Experts of a small language model.
Size: width 320, vocabulary 19232.
Experts: 24 experts in each of 4 layers, a softmax router.
Training: a variant of Muon for the experts, 7624 steps.
Below are experts of layer 5 (counted from 0) of a mixture-of-experts language model. Rows are named router (the router's row for the expert), gate (a neuron's input weights, with its number), up (a neuron's input weights, with its number), down (a neuron's output weights, with its number) and show model dimensions 160-319. Each number is 500 + 25 x the weight over its row's rms, rounded and kept within 0 to 999. Numbers have three digits each.
After each expert's rows: "gets" lists some tokens that make up at least twice as much of what it gets as of all text. This comes from a sample of Wikipedia text that the model never trained on. Tokens count by the router's weight.

# expert 17
router:482450521507492526462470517499482534510493489526480519568443545512477497515505500510483488506511493488515505521532537534478486507531463479509509502481526479505542476491489478499506495504525492479493478519523484506500497462469501452529485467502504528544507502541535510529521503560456454426493516480536487495525541525526490572474464498522497509491488539552510504491514532528547497494496464521494519551520488499487469562505502483494475512478478485493498447475459440556493490523499517
gate1:538509471492503519488471512487530524502494568464502523502532526484499522561517494508539473514512497491451463512539486517497538492486486443497495492523532459520503534494462482535517546555528484481502453503493496466488503491536522518511496511482455547472488482458532488504517507466509509481528505490516504493519475466523488527481497511495519509505535469467499491495460520491492538516481527529516546510500476481474454486462491508474496539467510497514479527471507501477513507481505486
up1:425485537508519484495464474475496544508530520518506489474532552494469490514506482541499509503562502507497529465475468532518544519544494537502508508494471532546503508510499484514516489456479508484497504523478512485502504499509477442501460523535521483517552508516483487480444519479517483536509541539464480501540494505488485504490561474449451490513476503529535486473514448503478483501487482525511521491516468524514472527521519508516524506527512527501454439513503495543505511512508525
down1:437492485508556478487528520507511479508497426471528512472517461511474491503459554473487499521493495536477538514492476442533522525509503522448523513474543526513519482478534440441538494464490512495507539487546506509490534511473522494485531478506436516518495469511511473516496508535508500514495522479472524506472489525484514496490521511489509491535523482536537497479528496515492525481447492502513506517560502494529473483510490517511502502478515518496489471528466537476475453453496529
gets: ":", " |", ",", "-", ")", " by"

# expert 20
router:485498510507465514499501494437481546510540488501471552476521517457486475508501520532485500512507481492477501510506470493511513519488495482514490454457514494492498503468531542516515449469467501528536479507459470505473525517516494511518521486494485569484474482496505445518494520534558473488532474552506502528512508517469475531501475494525488474466507512502556492500485528463494529493514497497457537521527513497486499494498470495522535542523510496533506495493534510467474545440498519
gate2:504489510487498510521484493481456486501514475502483494522500494474460491493489551487456475475520476461446510547531494500503482505517488535503521514545484505472515509479512534561495499477528518512519494503504459490515500510496462517519507512567498496528507508493501508525541511465499502514512449485534507460520497468548458502510495444507490535487516528508524467475527496493492503498504500493495533485495492524512485537507530521481519460574440507552454470493517526535510493482498464
up2:481537515482477479464486470467485514468550515506457496492515486534550507496471535478490479482538454532484476479476438496533525474497530509505502489505571490564483511489513493466541459537495521515491516492456495500478479541444530509508481499518503484550486538483528536495523489506519521553539498481476484480516497519466527472524495481562484486476480497536500497482486514489506497480514505482480520496496466519515511541520475505518550487473489475485451521525526468535513537523484552
down2:478455538554484480503528539489519517493453531537516468508471493479486509471489474481475483477501521530500509500542512528548521493508497511484492528498468508520498538474479489499571505521478474529502467531530530510506552450510483503430484448519511490492542507564512513485478487498479479494502514516509474506515503525495506517463563504522478479479478500506486498497467514506498526541508499511464516457483469553468530486503490490480470510508496501521480489494496530490545527493540477
gets: " |", "|", "-", " in", "==", ";"

# expert 9
router:482455516476544487478468515470500528521519515459474516511508474543487498510488513453539474528479462517539506481496521536505462504477548505486481494458471491507482486522536528451509497504466476499508476507493438507506512535474498465459533493492515610453550489488504536494517468562496470480508458514512515519547497480515511537477504502526521475535505501502531509520493506491495465511481488523514534503487543504505512498505478491487536478512528486485510427486510496516500510493488494
gate4:551507531515510508480528496460501501517482474530501471495508484449487506562503495474508475462523485463523542513524461523539503528503474488465514498463544489503487477484515420529500500507496520481504485471472462493525486525480520500469496512538483462490496515499514508475459514487484487463517504516512474472473486490521492535500484470507501493482521591547524499490557440466500492544489491459506485462521489510515495468505501485521506444501514496466460503506495554538495526526467510
up4:499532483502488508527550498439486453502492461470492500476533485492483497495531502472472527476455516493478515497538506502512551503490517522525537524523455505509516518509496505528508494493501498482518519463469477515457483458502472526470468506538507506489476542547506531488503506465488451450506464520493489495466497501465531468510497459510503489485481506501534453567546499476500449522492506500501518494504486505504481525516472499492488510518501475455499550493459515478515507477477525
down4:503500525507481497471508479515502475500500509443457481509513481547453473495504476546503496529498517482504446493480496512497509466532497519480499497460492508506453507482524503525494498519478464488503496487514507504494508507494488502468490508486477470533492477501496492527527513476504507480542542543483481505484471533505527523552513498462523529505481536456448471528472484466527474458498521517470509552532514505533530534464537453503491481499487486524538521487546528482487523504474483
gets: ".", ".\n\n", ",", " on", " of", "-"

# expert 12
router:483518520506508481459504495483526514522490482500552446501506431505486513568493504435504541489485520516535462525527488468518531517515463498489531500511482457489472489475509531521466542529527541490510483542487494531477485459517504522542477480505535505496487518452521489477471500518438522499504491512518473467514507509498486472550499478506546498481511480478494471463524504512495505528457473464469500516522477500517521521486497506498475478444501502517519483481485478480456528559499461
gate3:476504475496504525521508504523492470472473504542489506501535502478468512506513529532506494494492523514485498498511542520488471542512536493505484507539519549494469481447505525534514526518501552507506524494541504485482478487486502520489494480513481541531519511475529443482512539513466498526524519512480507492505504472570483493466504467528485541523525502472532474446498448510465530465483536478519510531514463466511552511466533536525469482523481526535512479525470476494495481521481519
up3:464512479495494507570471512455480500498535508467512504537480496535512518519531509504519442512496491504499490495525485508524487523456505516488499502467505492483510469485557510450541468516482507520484495537539453515524538528465496512469548488504440497462528492485516511502508472508503539513478504523536506505506454513521551505496504535504497504512470413462463490516513527494513520526467495530443496529485498561497477463465528468509523477518525532521507494509493506507492491544538522
down3:518534506511529478515479554499526497485551501471498509504558506535512524515504546533521491541511504496503477528520487543483473472517494480513480494523467471522505509503522519535497550482490511472528469534496482498488483488500535495531509508510489483478513474549483523495511491515469477486549502508492470500553497499514483486463544478486471466476509435489481532492473497491516505488483537490504506497473500512508459527489474496474465501492477502462543501488512524492531494528508494
gets: " |\n", " ", " (", "\n", "\n\n", ".\n\n"

# expert 11
router:538491515511497524485525542493492491492508528504502496496481482476492487486460485488523468521500500550465486461487525545483435464500547525453479572448456511538490489497503500502479501531466546501533516483510525513510499521503475474490526477499498521467536499526482500511462499527553487504548489489499517537503491503472518555531484505488514472556504509486517518484525496493511560476483501510461522499498531483508515499512522493489527540512503495459468518484496497492452521518501494
gate4:543490502536504502484541532514508518511510493507482477493484514515448506526491530511455514513437500475580478490486527482509489474506481502517522488478472573473447478492452489544516493501475506472512476514537491513478504455526547471499442484497481470469495445490537472508472501508502500528503521533536481469540514504495495543426469539464498509510499455483535488543465489495505511492468455480505509513507461516507526486521522517486498441499529502512511491504499534500536465475506539
up4:565514488492539464442540512503512560537519482514511490499489498535449494509520524507489540547473480503510492491498505465533528480478510497514497475468469570484431430524448485536490484530491469489493495464530489496488504502525485466506499502495522483484492467484480493503486498524541543496461486558508461471552487533490504475479510528464502508496488482460519504547512479531480537524479503473493518468495435521483479524526501487495514478466521499505511490536491557486523459470501547
down4:503501482500470492501541515526476522497513508499488493467525497522475515490502485468497519492504515489487535472474497493586494484530518511458484539524473470483517521478503517524506497489449533489488528517510510507520496488557530474487448465523553439486494475520463502477516457505489523511461507536508523490479465511472504508517484517459523489510421481492498503509498494485464511504479491477484494477548474457480522502515528517499532487493521541484532496521482552471486518546501487
gets: ",", " and", " of", " to", " in", " for"

# expert 14
router:480509507467484516493493489474495493488492473481536467515559498489488499527484491493494487500512528463508534521494459486524514514508465530480525496523476495475505491512489507508483481535484527495519499521495536500528542490521489501489481540552466486531492466525533520466510465540471529507537460525526476503442500504469508490546531493546477488528530482487501474507495527495475497518516446487493525500518526495532524484475485538515490481468473508544527538494510487494508540501463484
gate3:466515484538491529528500512482517506524471489479506507476504527475479523484565479530518492479497499488478528501489517480494460514501498518478484481467452485528514528506542499526538591513474500503481492479493461477494525486467496488506480525511488496453526559516451505494498516465504477519513497531528532505495491492473548498516469493489484460494522470500536484481502500502519430505539501530515466538531527485488512468531500536495499524486500501537500527489494474483494479453486503
up3:467490462518489491510504529496492499527497518492515532494534553483486545487524491504496433441460478470477556536525494527533469497515480498476475480444468494490519492505519484525559526508520481539443500495478509472549520529474488461548458533517467506477501549534485536473495532449470499511540509543511525481463534500469514528536488525482480486486524481520526524468519490474543473505510464491492482527538516484471479492558485484487460510498508501474512505498519479470490513511456495
down3:493493470492512497501493511487498514504540533459487497452540522489517502485537495467519497493487497512515471500484480525528522511518482476468553489535527543496480520515503509516513453467526523518512534462451506519455524479466485497533498465507511521482475469528493484520490495540486509489475497501477468511519534474520505470502546501547512526491478455537529417539512547534516535490472491511493488509444505478529482485538478482548505456522503495473475493526513524495483513490451521
gets: " ", "–", " (", " |\n", "/", " −"

# expert 1
router:501517490474478497484484521526565496516475520495512450499493501517481501469513517541505500492411556541500524429468490473502526500514524488506525503524465504506454505509499517508533513515500555494525489519497507510482485466441494515478512463506460484515526514509513510492460473557519516531481474506472474507495475525542484461478510511511492461461535509522519494488457489476434522528497499467525485494477500500565536461474460495572527482554481507496491525483498502480517493507486473
gate1:518499494484518502434493537489493514488487563471493453459474469489571503501517515501526502478516503504494534505506526542499541547532508491490535515477510474486520473492494521515419484490494531464446514523490479516462482507452506525478513502505507509484514524501529519500482488520509426535477503496486497525476461519479476507481460506505491541492515481495532471461474541487506551486473522535524508498491518529488467488443515472518542511510497468524502501489516491475498470486526474
up1:539447495488537527535479500571493534512498517541529491497474494506484470513484502440487494484486520490503496455473475515494523470493503480495486512475513528498538475535509477518541520516511498508530480476480491492502470473534492526504475508520524521478489465502480478497521493525496515512537475494537524466467478497523512509521462523518475518482527511496489476497495511470541464476517480478539531509532512493498495464517549488538486503494503449496517514520540528482504484562499524
down1:515489474542499482446528489558515484496554505489491473465483503524520531467499514485475471507476495519522501470462487504550488520452470493489524471510518494470497508509466477535497548520474494496544516485491405491512526496506498497527525500507502476520514559502553530493468479491484514518517481522476502507488476490457485494497513502499504462501518510480477540517465479483484505510519527531523500520523472491470483506479504491499543483494477493502468486498466487483483534511454490
gets: " (", " \"", " U", "/", " I", " E"